python train.py --routed_scale=1.0 --shared_expert_gate=true --optimizer="soap_variant"
Below are experts of layer 4 (counted from 0) of a mixture-of-experts language model. Rows are named router (the router's row for the expert), gate (a neuron's input weights, with its number), up (a neuron's input weights, with its number) and show model dimensions 0-63. Each number is 128 + 32 x the weight over its row's rms, rounded and kept within 0 to 255. Numbers have three digits each.
After each expert's rows: a language model's description of what the expert responds to; "mostly gets" lists some tokens that are sent to it at least half of the time. This comes from a sample of Wikipedia text that the model never trained on.

# expert 56
router:147159144124091170126147103126093167081104124069112099153136123104163142190150134127120124155107072126127125140156145144108168105086133112120122113113149116163147169098171108143127171128111131
gate0:130034187117166130143108147180109196142105167126144167107155129107113103113138123112129166133157141097148166175159106156087153095141110134099092173153173121089127174155052188196100063059109092
up0:082190086146072123116146134109169060138157086132133101106101171118114167117096158106165131148089148138135150075096141089148120167157156088149177081128118136128126106135194100101143127195164149
gate1:108117111104178143084132125166142122110081165119105085123125096127120146107132081137167190137129103173150162112064118092062174149095171117121155122127159195127172115126176165139122087096084142
up1:122109149144113122177140135093135107139106092119170168075067194117134121143140171079106080120102158064111138132163119178173099087149105152138120112197088119089126167177060085145145120145157074
gate2:138154149159112124137102120132132181162116068189128179144136078144143159134079168131160109120102124117139165165118149120150104169146129143120157142215127136091124158137166139163076138168163140
up2:095086108104170138131156140131105069108130190098159071105117172132119107132169100090104161090173148112127096067106119135090130077135114087150112107085149114137093118137106099104178089108125114
gate3:125097122184068152054064123144140164136107139162170123142182127090141097104152091148152139118117190075117127152113078107180084144130123171131101115119070094072107098166129192144124139105150008
up3:115111112126095109122084110124092141107099110114106131157111143093096137171149110192075145107108134114135111141047035118168130138145109160137163161147040098138131135137095188093094119133215140
gate4:184203144097144112107119124117133123091141072105100137154156155134185128125150141148101121131106147134087078146146167116144168114114176052098162069099155125109102121147152076107184157145210122
up4:133175142173116148124170084166128160121097129133142111153097209088129114112196048105128096197041108151129108136159109107172168150129084117131117071087193156133148164186151109141122178145136117
gate5:129111133164146131119082120167131086091070039111128089183054152199136119102091075166172095126124132176139128086111115122170150130160186077125114129045157084099117105086088160158114152136135071
up5:091131138125066151095173165098109182160153175128110178084219138075120168092164152086094187156137147100088161158164104156118152085149067168114137158172080157127133094174126154093114091122146175
gate6:188113098097150165117168143161151064120134158151098179127118084132193143137111080148182120196082156166144131139107127169160096141081159144097133106082132120111107131151143100137167175164152162
up6:166118129090180136168154158175143090098137151147112150154085078158197122145100094191169133147126169155161132148122119179131105091123174160098129133123159148113131153157129118176135156174114137
What it handles: Inner pieces of words like Auto-n-omous, Sym-phon-y, Pok-é-mon, plus pipes and spaces in sports result tables.
mostly gets: "n", "é", " Jean", "itude", "qu", "lé"

# expert 7
router:160142177138092107154123166130085168175174165105131135103106065110174170138160174101160140121098103122125208117145076090080123069090099097087134104101116175124134170121128060105130141147134166
gate0:118100132160150072116041137179112149177134117122150187139099128143184130101128103183156063132082118103122242105115112094141136171171113159121148087139180128168178128155112115128122122200143103
up0:148151119081112152112172126088124084131098121114114052089157149106065120119150159059157154139140106138131034149137118196106103122124165126145054107132098141075076083102164141122129116046079130
gate1:159202121162111181103072109147106163125152134133143099167128114116102150145116079159181165064131121184172085158148115123169081117144128160114131134110125150107085137112124103152161099169114120
up1:148075157115121094119161172138122131178184212090105182138143176094119129130123165081124153133070127131112163102113116126098115203082056160086077117159109123197132132149215108135161154110060099
gate2:170108109170106139139083152131113200121142080211151112153142082097130125177142103124103156093168156156180133099141142152123119110130163123184163170073109159176102191150139129167163085141139150
up2:094162084107133094134168147124147114219136168063070186124117103129120113082150125087148147133119079153143114173104106137119135090143134119100109126129137129108120093100060171111160132074102140
gate3:103186142081112135209109123123129131105162122095144155141132153124161172146159135108142131201103118096146108188150140128136164148119112139096171086151097247096111105130144117094150173166218145
up3:093173089114144124187130124104174155118130109161100117131148158160203159143169091144113113156119114091188139142087092137135144154138124156141141052150141217128158109138162159130151149164176146
gate4:115194156160183155088078137149134079162135123115101182068165106122105173178186174180107112184090122116166126103077115176129104153120125133009208147135032144119102162131154139130112131076125162
up4:109110099137072117123137142127138145094094128112177094166107145130134108054093075078166133071156152089101098117207149101153140106153159065187086087155246077126151070100148109165171132168132083
gate5:078139161137144100166114167131116066155121104116128135129136150092101101085146134156144134138055157111112191093165102127129158172108105159108086161106120172137140149128126123151148147116080150
up5:172082099080105159102139139111137160133109161123093132119110145154149123167097125102098113108191069131099115159062149137138101109128158116132121100168121071164099037139131114115128136145153111
gate6:149113168131140104141143107131126153139124120150178140126108089117112125112156131142091098142151120166135113061131118106110127113106088054123186134151077098115089112132107123119136182074139168
up6:126120158112121136132139074154125150117107101151150119136079102096092139104141087217156078121119116151147115072162118072109115141124083099115170123166090092092120087151097128135139194088143148
What it handles: Inner word pieces such as er, or, con in Conservation and guerillas, plus blank or pipe cells in election result tables.
mostly gets: "ci", "inomial", " past", "cor", " charge", " question"

# expert 52
router:066162077114090108244154114148077147130155171131083138137109128134143122131141117105201202184161165126152130123083170141083122109190106132160089093159159112121118092039063097102149121071113147
gate0:154157118116138105166165104157100142097184060119116190165104169111096150130153113113113139108116082168183093131077122156170121142130145093123106044105136141118106161104099030159132046159092144
up0:121140092107161160128143145126065082109181135076119148149192081095090058149092132183096132131134119157172123145106065146080117132129145140157124091106079085116150136110121141131125111130120163
gate1:115111133104120155132163096152062121129160143106111108097099078154097083124097152154139156109173143179165190111085133066164108133121123140113160106187127038120168148108117132127072142131076087
up1:105114159111098176127146116150017125087168136123114121120062062176125105161129193134136154112171158138145129108088124099150117127151134146123132141150109066081192183115121118105098155098094104
gate2:114125138125081136158122179183110109114132165129127104166088039156131117144110127142169137161172228112111117140092151181116112087191170175097096150133142154141161131092127176113124127103091107
up2:153106107117127143123137128099143153172166098080117107117119117071050114112176089153056147122109060203116101152164073176133127106109141117165156111128117088218123164101100173116139079121182108
gate3:109097096121156112184164135152206201129180087129086126080121088169169148081169110089114128148109154132130175140127171132127176079185192108148138148102178109156110154103110122115140165108129142
up3:134119142123106111097113153090125091130092172093205155145116135105104140165072145158168156124165113107110088109131092165132077175063097151082134090143092158116131130143138143150090061171102097
gate4:119182099098099092150152090114117130151152153151125130144178109067147156136114100112132117118080145125126170149125128106135141115096066147118151154212116185109100214101135113126106143150139201
up4:111100107146146127092151134119117080076112130098164169148144101175081120120069173122126178204138135114140129156165135111112174112131138160161114161034124072158154178119104131136154129068138061
gate5:094163135131111184108128103134126069113123141081141064143166198069073113156069151134131124113158133117101166128105131090076120108121124091091099135079100088164074059121127142155135121151084099
up5:081149168140135123103087112105087114110123153162099140154144092090112131146128148117155134079124127108117127188167082032114107158087118093151110140172108150076167168181176179140103137119167159
gate6:143210070090117183167112122181094164154147168138161094131148101130117156129121167108086095171156151110123143142193170107049195105159086158137118159090115159138190095093094122096135159107089150
up6:144175104126171094131124089136118170210148110119137172158141089085089108107164086182080096135151138188154102173166125089138163138129151149141127085104102147118133119128112093115118133114160180
What it handles: Closing == and === markers of section headings, table separator rows, and sentence-final periods or parentheses, such as See also==.
mostly gets: " ==", "---|---|---|---|", " ===", "|---|---|---|", " ±%", " consist"

# expert 51
router:160055128115109096152136161200113151119146103137151110141154102129147122039130146088117132145135114117092163191122188101125160123118087074079166134151162143088116180089046141108081139132155110
gate0:091086194138086065129121140179115134147141109120085153180136192153133115176146152089160137119118092164127111148076119111174100134098084080167111129152139172119037126114158102144147072136121156
up0:076117186141111096089136110149121143136161090140075164097121179155093134118181185066169112133134143156117153152141099116113123144117131086154163116160151175105068114113146093158120100131107133
gate1:147109120120086127129150155138114081141139082119083152141054120175130135149184132205107072123115172134103145110152116173149161165118084138140121124100098099119175113105114064108137185130155132
up1:130149159146137152129113087141159178138090141153158114098191166098072126087132103077148177112107078144154128140080134109097097105110137121107101118169165179165095121147156216155136081120088103
gate2:251117120160173152122072143136081125121152148109166146137147114064150110077151165080135122130131120128150107115153148131138123138119089139140119106105140140155164119142154052135083136111084146
up2:104117180129070087143180131070164108150075113133094086116122161210113156138138054177099115130099075154123141126169120153148095140101153144101120124127110140133095128153122215125169097113174067
gate3:209120133120136116196121135176124168103126135168147072141078132104101145103126170143145100117126140063123141117106136121155120134082098112113142078113125171162162106108158023149157143105088186
up3:132103124080128149159150127158139167132152171117131037186114104072113181125134141097111142178134142055102149152103195106165154099102078079160132124112156114145133161076111073139120153114128143
gate4:103043104132084134099195161123156152175119154120117180053151191168072157175189177109140092080147139115089186147107136122109145105163199098100153111131157108157111135104114049101155165113097083
up4:119148084134105157104151142094145091144112136142062172129226099158209173121192159124131149143140138116126095133121111111102097120186106157157139144130098100161181126119109098108142082153112111
gate5:182150080114126134167158099114135093109107167124164155086113181152126125140110130106149113154160076112112155120169160147128139110121081124124150135063020069146157103148088080118178126072187104
up5:150103100121183168077158154104195113174126093142102064135134134099133142066158107144092097165137127099151114116161124173054124156109157149105101110132119149164092120134159154149079126156140136
gate6:125129138127163153117096108200125112106131109150065197136152170085182177105139123109166128096098164109151144131130089118111139139151156105121128111159140158116153122140155109150111111185089174
up6:154153077148098130157145187086150124160112168116177083164106092159097107127097133130121128161133075103108149116187151153096090157093051149103071109110078120142145107126135130137195137063154146
What it handles: Line breaks ending infobox lists or section headings, == and === heading marks, and infobox field labels like Website, Country, Release.
mostly gets: " Website", "==", "===", " Release", " Country", " Years"

# expert 18
router:129116096134084119115143170122201109161150081143104085082128138145120103147135099094137101155123132100122164083120137133113161107166172142133194165101144115145113179090086119103165110075125063
gate0:147127125157116037105103131134076145146129067141083155188165140140072067102131123150103152142133198197152151111113124132178111166094103104116124087129157185169137099149147066127116067164135134
up0:108142098144097085137139140118102154172155056111069145157172103167103074126106145150114168175169192179117198124108125115150110153105097162150124071151189181154158122121123098097150109142097109
gate1:107113125137164088083123094117108086190123118130124117146199093123091121117133106172094144168156137102145082127171055125081087121080079114167118072114153159154131120122149137098103074118073167
up1:104091145128130086104111101138138133128138085131097068168173089136122118120121101178086135199152182110114078115143093098122079090135123166151105083138196143093158145119112111081117093136067149
gate2:144171060129170186145138116127187089169114157133155071109081066147143159080083172098119118126117147133128111063111192133085104115140099187149095139098176136128164114119094107130133175112109106
up2:152085139154154117124112122154121137109119098147152190105131144130143106143159131166145111107123124135118173168149114110160117154136119129078087090153056152165131089126170111158156078116110135
gate3:187165087147143125113131107117124143145111112089119134205135064175200071113077101145090161134146243130135120198107165155097106112209088103081066140139151155126155082146133141138110140157103128
up3:086098195150122109101089114162087110108101164201154123098115164069073152131190100134148092089074082161143112083134120135172155160049098108165150122176097120103081148165174117151118098164135158
gate4:164123114112152100119140122089158122140144140123159147119066046144166051145169085158136137112153182154140107189218164152165101138149121224139086128136129080129140126150107162134087118134138102
up4:129098088087127134136156129095191145149159116105132160091091074163163085141116082146121139163177166156105149186193169135115111119141130186152120144126113071174132144110065148109134122106137101
gate5:147129133135076115122112082137131090119116176118114108114118146032074154160129107180132083107097096113167128167185190134145119133140118105117138137099054143139113108147118097137045095154185130
up5:136122172182181170115101154149120160150089082179147168158107089158145119080120109109129111125132146114085165071079093133119134159132114157104111083195177112115119128129178143156169185150074148
gate6:085114145117167092120154104109175128161176122134106133096127119126143114143148152091104120101128148190106130185130103093121126126156200087128111115146116117163148176090140130111167116114153165
up6:086147161113179099105145117119155123129166129132093128115114097111122140133136140102102138097115142151120135191127125085155165122157177090103116123118101111144116185083139133107124144134174147
What it handles: Sentence-final periods, line breaks between paragraphs or before section headings, and clause-linking words like and, but, although, however.
mostly gets: "\".", ".\"", ").", " although", "."

# expert 25
router:084144161121097183125097120134151139142193091108124137119162155123129125107085136164089161161158123150072148060160118131155154129104125144127091107170181101150150149092075082076115123177114179
gate0:161149166143098169134163115106179143165178122153128076093180095144086123073115105141090159159132099139140102109170152105154166182153093207119168068154125162149085128141106144141158149081155101
up0:165174115118072160128138155131194139165130096138134117122134103118068159053147089136113141126108116124144141146167157124139167208133116185130134085117139137186158086135074135143148180052151090
gate1:139113132161103155124130155176195163163100063150168139178054176107113156128157089121121093114141165132118124066060123191152143069126132147083091165124157155123197163156084155138120084177128149
up1:098103151102151086161127140112075115136109152086117110063164127121123147148145156101160134152114114104153143160154127135074102196146144102129183123125103106131064085135137135140092142092145112
gate2:092185121131156127101103146119143112087212126143060116150156119137216103162113123062117131111118122117140094159146096155109126120092147101122074129156162183122184142112145119097125145152087188
up2:143070180135146123096128134163133188145155164138200175135103100140130197148164097146188123134101125138112155114154150131185116162068162113156181142165130107140142108199109129150110115133149181
gate3:121142136106163097058087145159114168084115152184132139124143149157102150119143106106150135177130089146087127106095121141052081097118090173122060143154152129124138114135127099107159164143106117
up3:154146098088175084086085146163134118110095128111118196087118136156120114145165125135141129135131143105139159105146154111074129116110141167099110131145147130110158132159088094108183162149099138
gate4:139158181122127107089114108111166170135179073095039190129087165113147131111161038133181132172116110166157138153075046145153104150131086130105130084087161078067177127096141131116137165107081148
up4:149111147108169107181089165131116115165120139104104226149094134109176139159072159105108168150184129114141138185076102151151107187163162104124114115121132144114135094120173172145112098125073093
gate5:114100147189155090106035127165119058121123094134163175157060109139061110138075136185113101138131126161129119094112086095158138152104180120225097072130136098149156134129050137096142132114161092
up5:152145110084075180158192143100111169143115147097142061100151141122189169136179117081162149071091139082128140135154162175105145078138169126061142138139157135136110130153207161167134154171109131
gate6:061177212075191180152128144121093203114082162162104081122167155142185084102141085174146120150086127121109126136141132127092086043116089109078085127171124154119098096142146081115225085077158163
up6:078165163146184134087139130122126148080123107166142152096146191142119093117226100166165152155126128155085126149149162096113099143090136099067142127138140116151114126122100114143123142086178118
What it handles: Quantifier words such as both, some, all, either, such, and inner pieces like li, in, ber in qualifier, amplifier.
mostly gets: " both", " some", " all", "ili", "li", " either"